Weights of a small mixture-of-experts language model, trained from scratch on English Wikipedia.
Size: width 192, vocabulary 4682.
Experts: 64 experts in each of 8 layers, 352 tanh GELU neurons an expert, a sigmoid router.
Training: a variant of Muon for the experts, 7008 steps.
Below are experts of layer 2 (counted from 0) of a mixture-of-experts language model. Rows are named router (the router's row for the expert), up (a neuron's input weights, with its number) and show model dimensions 0-191. Each number is 500 + 25 x the weight over its row's rms, rounded and kept within 0 to 999. Numbers have three digits each.
Before each expert's rows: "mostly gets" lists some tokens that are sent to it at least half of the time. This comes from a sample of Wikipedia text that the model never trained on.

# expert 49
mostly gets: "00", "12", "21", "18", "17", "14"
router:475484505501496506483522509540511532477489467459535519471500427490535488482510517491518489497520507472530520461528476500522495508520458511496516480495437488458532461499511456516482504494470547499535467502504453500513550514499505547517525517474516541488498504481484477510492537515482490512509442529499504521494506489515491481554491514485478564488532536526539520489523490489521501524536500539539484512522506500492531503513509471492493518464479512531541479494527493498472500463472481537500489525502504517460485478524485534492472522490487524461510430510510510452501544451502495464
up0:481504445522486526553487561544452515528519460522468506515488481509466464522541498526519494496510468523526511511518462503468524482527457525522466520505524512475490497484487517514466495494486531470549446513495504476557506469508482539519524470496482449509470496459494507501516533488507489467468470552519519507512496534524475503517454500505490524487467487483525510497478469511458501506523496484486507466494494493517491498470489487508492556493488500491509530534469515498523555499456525454499546523480505532500461491507519461500487533542515504480529522528506499523454479477477513485
up1:519509482507502536451505536487499479497508494512513518476485430500512485533486475495467528472520470514495469522512523514510503432512481506494511486504534497511518487512483507511538501496515517500503495429520568487465527519499475491481504486530482500493498484456497494494485469468533496495532566504496465464455488440517532548511542478547534506492489431526482511490537496484454504488511490483533506506494561515465489490479527495489485514491496482500453511496474494476504502511497506467478527523473442519488519459488500452516487493511529513546485501518512474501508496537488464537
up2:516478487479505535513507452509487432488524509486510503497464445488523559491507504503473511483440520501515418461527503491519513569505461493532521531519549472514479492475511466502487511516479519491503483488490509517510521500484497540529488508508495504472504479488505516521495504477510494481513514522534486514489521486495478524526548490490500492472491504495514502504489468478486451504508533516495493476452456517507508514513493516495503497527444503481538527501518466496473518492532471493512445485529508477463485471530520510469519517517603523478500517501503526471485512474474433503
up3:463541516493460530526517513489529498527488527532487454483502507484504495477508502529487474509525503465439508501484476497480486536571472524487554515544494499489498470511510510540498504523493537514520478467490492517467477516476472499504488474523496508466522497497494503522471380457493512503526519501480484521529485503480518500510503494508462522513513482495480505495543484484518485459481464569501539491499505491507506531544498474493521490499461504490519556552481471483537485512526502510503502496497461493518493479529537513490509477473476470507500514520502465554450502487486521509
up4:527492482527479510485501503475506530516543505497498499477502512509515508502549493521487483568485458479517482466481480533477531493496479490526465544491454468512506522465520528531484483578489511456545502480500504468514471495491583510492511535463527485501464463528456524487486549499546503508483492520507544537523494516493499542477475531528481499525512480462475473505515480486466495496466481482518531497484462526512470505473509516465505519493541468488494489499507470497525467498495472517509508469496507547504529523482530493505487487517475451508449505515525506522534459467513499480
up5:455514520490500491459490480494509517485478482513517518495520484529531505486472505498485478516479525515514523487517493498426504510472521541495482494491491481539505496548502470483550486538538545539492517460446534517481503508492486438460552519501465535463505478535474487514490485485546480489470481493501489527493503503504468503494595495519505473536511502502523481497475470507528441512502536478492471487482497526511502504501519453498533506506460480508531520497477473472516488484496520487518494514494510510547514516561556521478489542515512427493497505501493496503464507513507489492
up6:524542507511472496487490488510483504453514498517482517493531511502488472485456446534501482549520534525497440491510518463469519522499478497495489511488494478568485505518498508524498479544535512499505531481488536507520460487480515511478510494460534508525448451490509504504546484508510452480531452519539479503514473505532489524496463537463500499495492515457513541495484490519482437517511502485479476480568484509548517516492489479498521511540489473519512532515464471494500514529522518528510524528539505522486530550492495501482490477486486509444552503518458507481513498491514538483
up7:491501487464509500512492501522528475487488509518514487564451509525514561506590516515483488495523497457520436501513514518539477473530478447455499528489549520512484520519515490552503467512517473504463476489509476496464528458505519489520483531521469489562492531509523540490494497540514495421501509493458490516492497472493511505510492510510448497449485492499475528506518514484465484490494512523532499515473504523480473494514484500496523516484514509529534510534496504468507524446480513497474502505508498523503522524515485508504469531530519510514484500497511497456527466505474521556
up8:507479524511482545508490461491490474497543529442512508554506493516553522473499517503502528500490461472528505490479479471496528531478522533489540523481483515481482468524479500463480531489496495518509552506460519494518517538484484479489519481531473490515513494463539499471542498467472478487474514601512513495497498504468489517487496516473495494493454514495496486486510527522501516459503500518503430500462475460479500487501522522517482515548487517455518564493520518546479479443495488526474479508527496501515493534509503535491491517489475472453497447499538485483504489488489485515
up9:475513492532514474502473503502471438477507504405536481542521450511525496480538516507515534476514513524522495533485518481485500515513504539478446493498528540527481490494452490496480494488493528484509481506437518521479486494547475499509492520546454515523517465499525523499456473531501554503508515491519508504532502495548508531446500464524495521479510530477486487518509493479527528465529484509495506491488470510492486449522464499499515522544470531471511508501503518483478539504468524505442502530508469504485476513516491525517492478500473484475515491544531528458526483498477515515

# expert 50
mostly gets: " film", " album", " released", " band", " club", " game"
router:498494509470509497521505512502516466470470528519449532511502455517504516484505513546517536471518454470510509496486414471461476519544527521480490514464490508501531485497532489500521498532511511497525481517502493549499481525479541519445558490514458528483509515504510500499494481513502512506531509491492506548505509456489525474521479458511519516452511502521540490518467513551505475516539477504487464521538457520477532491508502509490515488497511508519485500489506523463494488465522536440463491500504503541498511542475514447472471511543488468448503527509474492510489477502533461510
up0:515538496517535516519485468515500468472473526487511495496510496524510468487513477531536493490476488428524506467516466517499492488460509478499478535529465496496566473493464526569498464470528522509489524491504501515504461486483435486504490542508506511512498522500480537493511510535488463493510501476450482505507499476493481523468521494494508466472502497503487491550524528496486489459498499537541529520542474489523507496530497515479501494486537495460543517508540476470546521510511517520560487499496495519510477569464498508503472525518526511510441493494473463506525463525482505452
up1:483490552452533489565473539499518476466481545508497486506492515490522486489493474480530519470524544510551534517471514495496477492502445481482498507467493505531533492496501524521446506490454497499497475519467492534507459488498507504513568532519532533488452518512543533476510528518498494565494503488504509491496495449486502443556521550489536499488484477492521476486452512520513514532515477493500484452510503468477500475522536504478513501481518521488508504462486499508482478500504489454481505533515476517457497482505507439487524510513506527498509485493485487546477481489519475480
up2:449494459508537505478546467507480446499505523494504526496510468516497483491499520495510558470515521485541518499510514476478500482549500522522429527500521489482552517499467494525501527487457506511502491497474526485487443525534479520481521500503502524468525476482504483522496520480481507500488531493511494499457438492495559533463486470490527533511511485457472512529514521544469489464523481534482473498499472503494533508504544487562461515514473517459531507517466538536503514498532506466463471508500488545502487485523480493526486487490505486496509489488470464482489523460472471471
up3:469478485513494509505513540491485510484469497490513505486479472473478508507491522509543497508514501565470463495585501492509500535536507528522495457484481476498479512508531461501491473519507506521500462508483463513493503505492502474491531501509451503504524523514504435478469516486489527564483497495522470494479527517475531448501477508499516522472521489470510519497503501508484494499451492476536514522523511529455473497492479516505476525499471498516470496464506441476484506511500534471471540527504489510474527433548551486487474486507536521525472496514501520503437558499534467539
up4:481509516496482492496469455476548523519526477498471489500506496515494500498492488508508499522478491469493484509474513511513533498550513453485472499507483500509531482492540509496511492503473526530509449485525503538499470528488503482490529473542469483503508537518449499471503589516485482519490470523482510501492516480506555455516491475503526491480482449497536544459459498528507490517539508525488503550537466531507477508489523485497489447474466499555535451527520433474520503480491450495490545452521478478502497504523480483508500495511495493521521451503484509510474489475493545522
up5:476460524466511489507491519486477528403469487514497488485475514499516489485524499483504541522471495470543510513541489465473503518541513555473474472529490517515511519492520492521473520499460524503493481513492478430474515519484506534457513529512477493501514489489481476510503524509515518488485500510498510537513463512501487501515487500517521500503499498536477493460475473516448493544546504535490460519488524520511558538493496528518454521448544507526503471526491541523491475493453501503497484454508457472516533555494504470469501489506464497461513478519510502464495465475468499496
up6:479450506516531487497508471517515534486481465486467510500522471509498484503485521499493505502493499512510525539481468493486515534504485449506473482489494492520532503485523531516489500524511513493486511462516521506475483500504473516519489465485540472527498501508501518522515498539531517520487511512453548505484432527512557474544503498481482448506460537496482526512500523540486486527479510547468534497605475485522513473439472523466477503517516499539491468482522506483517477449490474527492511469520568485494471508543528498501534482509479504510504506513492493472469536495513509454
up7:494482470496497476483530531476462447470523492483531509491487511477506467473515545495491515461501488445530506492535563504501492524486516463499546530503428527469466556479495513472504517491491526501521520502496526487475540507545495574506468509465507523511520485457486495513503468478514511475489538525531492490469534490493500514510482488485511500472465514494483455510491510499561481536514440494478527527474505503480505485517534507519515487501476535490473507530497506536486496480508511468459509514500515511490496535538509510463493511490491541469474503547502462446503518514470513461
up8:499493498525493558509477515482565503518480496462490442481465492509488524494475477497495473508509519540523495485495525527524527488482539526497475525465516466467488454494482476477492485464485503489529495468481474486517464521511474490476484479507523512520529502538533504485485550510457519514492500551497472496576532470454522503509480497533513536501461492507511506528499503523514465494502560498500541503514461531502499481524498538490495456526479493496500509496497526514462494467513470486513443509515510515498515503479463470488496497499559490426538508510540498502486476444511517531
up9:477495500526482451513494487535545529508497482525448501528501491519549496508483483483498530536499526523495459445495500510493478498518525496493471530517480520464530500495504513550537490485483516508482484514481514446500479509474513490531459532500507498484490523483486512499483496446477484460557454535536457482510495509525466491527513493467512513495495463478522503484486500484493515477531514498471481496535506489494497495505524526509515443518566490539554493496466523529549526511545496483470546505445492516474478529520484494457526441474534536489494541474500487522506498509471484493

# expert 44
mostly gets: " 1", " 0", " 3", " 2", " 4", " 5"
router:451499472460509511473481509489521504517464496494479482467540521488507547482521490521520574506491499479488498430535516504522496512518509498555458485534506472511463494482465475531518545539508483518523510488492427447527520541513489518493545479485475509483475502487491533513494501506497508556472540487497499485477511435515503475506474500493505495474541518449511505501512533474473485520478482489465501528503538506511503478472475520474499528560492514488513490483508513478467518500517552464473495526532538529477517529514508493494530509530516468479472532478495516481494478509528499505
up0:502491492507508580496494484469499519503473477487523486528485569472483463500512514462491505477463482516459473465486465520486496526527508518528505508499481471462506470461504475503488509502502507523507502479545511518505525459478487495470492480467482508525513482572497534466501521504532498503486487498480531507460440476505482520508523450504505540508494494526508488533538469470529491502528525462450479521470508560513519500498498516505502462488571495521493513511544474507530472516551501511500523511504510485468491531445516489466460515502474478500467513486509534497453514472511481473
up1:497483504504473486488492498492547493494551510494458514502520499499492541557527472500471510474499532522528479546523446513528450478513530488506473534494467485493503528534522456456522487517451514516481519478516521483539498488579491495509498512494523533488494511483473519504537499464465506479478492526482508532467529479488496491503511509486484525470506495502495511489469510504501507483502499506504483538503515551508499522553550501498486454402508557505495493523474441520502481494559507478503480513487454509499481500470501476491469473531512512508477483533528493497501503472535494527
up2:480510493507484520473498500516561476477523512459459481474528530507505522478517519510506512502506493492489528420488517491465495501561541519484463493482510514506496488549442528505504513499484480489491489472507477558518496547466485511472473531534518522517489529438511541530544492556498506551525493492530482470496485496510472478504500502503488512458518555517460520508537491538528526486502494491509476501532466478488491513551462480482547514505532514523546490485470515507514516510497508483493477515462510489500491495519488489488468503489535466444484491500482493534508475479480523545
up3:510503514501492502486514532458469468519501471466500522473487548526491521487510512534509502501494496547527495469518510518529468478490499483497523531505470511544492504497533475502494503471494494496540461483518488515546482552526477488511498479475478491466421458498497527483531479538497482494481530507509523490463469493532482487489453526549508502472485505490518538540497505503498518507532503496516482503508511530538487495469498495546508485527567521524478507478506531487480519463468496497462534553488573493448487497507474529490562489458528466520511516442487490508511501483472511519
up4:456519490511486511476502513475505513535503527458464490492512476487479477512473498465514507494500510475498550490490498472493473487498567513487469559491488497526476489511469493506522516515503519492478503526540500484503536565490497504474487515506558486470507531468501478497538500539475492499551489554508518522510473503486484481471514525526483520437494497515561443547504506502488497508479504447503487525526501516499511516481482479518496500554548488445529492493492543475510505472519490501479502515508478548451522518489465434465515526493471460486493496477477527453495507482514504522
up5:513495497528514494550556497462494565508467512532540475558469532496520500482482503492527491449491476512503499493503462477518505500475469505472469472483506500512504560469484485531468527505491529522500481496447490487510513420515492510507554456470442463494464482474486492472488509505509470526523504512460495544484504484506542502497529469471490554463520473526501502500518462517473476483501526467480510522552504475479505515499516536499528466524507476478492476471516485522474471460507478506474506541531487482505523501513519529509545524505512483477511513505487514524494533481493514503
up6:456511465516539510504499498548503544460459492525492490510465543488504468520473502512478509502528513500454477467482521490506506511489504461526492499479518507551506504490520538506483495581490523505547522480507479500504497454462482526530511516546526511493493520558519526492512553508473501480509488504486489520506501507508495485518509449459517517488471482516427485495491470476514501519525505529478542456541541521476467536483520536481474492452485508509540489523469477498525520502467495521537498466458499481555523479504499542501480488510536493496490498519491508473447479506509503506
up7:512505487494484498510503460474509482496495529507504532544483505555468484488515477477526536507484484518531488511480491464446507465496497523524487484498493516516473476504504523534557486493455456504504520511519507519486515525515477487469490486508503475494482505516517513516503563542517498505529496475472495503475511496480540511525501519485540508532470503559475523509518514521484509485503532527526467554515401519510504468475526469513529484481531500540532514478469453495489498495495507546499471466503467515505470513533538505483452470458527522480472506504493482529472430483520490468
up8:546483503493458492466516529496544487490495534497498547490485495540498528477521533508518519492510516473572522511501510501511519498521518502532422454520521498518526514472471447520518522518495483511496517508481459503479532471513504512503535474508487512510549501460473468493509542522540501503458546487516493505514531459507485524501495534507513490481482523515497493495492514496484498471538498525472512520480483483481538464522447491544539488494486455492538481436471502482537485491526509502472496485457505486490485469495502486485530583480478473474535513483498495487501511512457473472
up9:489503499567486507472479510516512492491461479491482510514487495513525530546514524520486498486502478440506505506525537494520504527495509509543516508484469523483493493521486529516496504445468473481506472506476511483488522491530483473508448477503475532475516532513532529503473535503505433523485514456531518457531509496504488504503494456524473497516481487483433475547469466473509491539530509524481485500526499523527513498531450545492515523475433484560533498510538495509468453499551483502488484513468506495525513472455488495474488483498465509504482485514470489531460495527534491512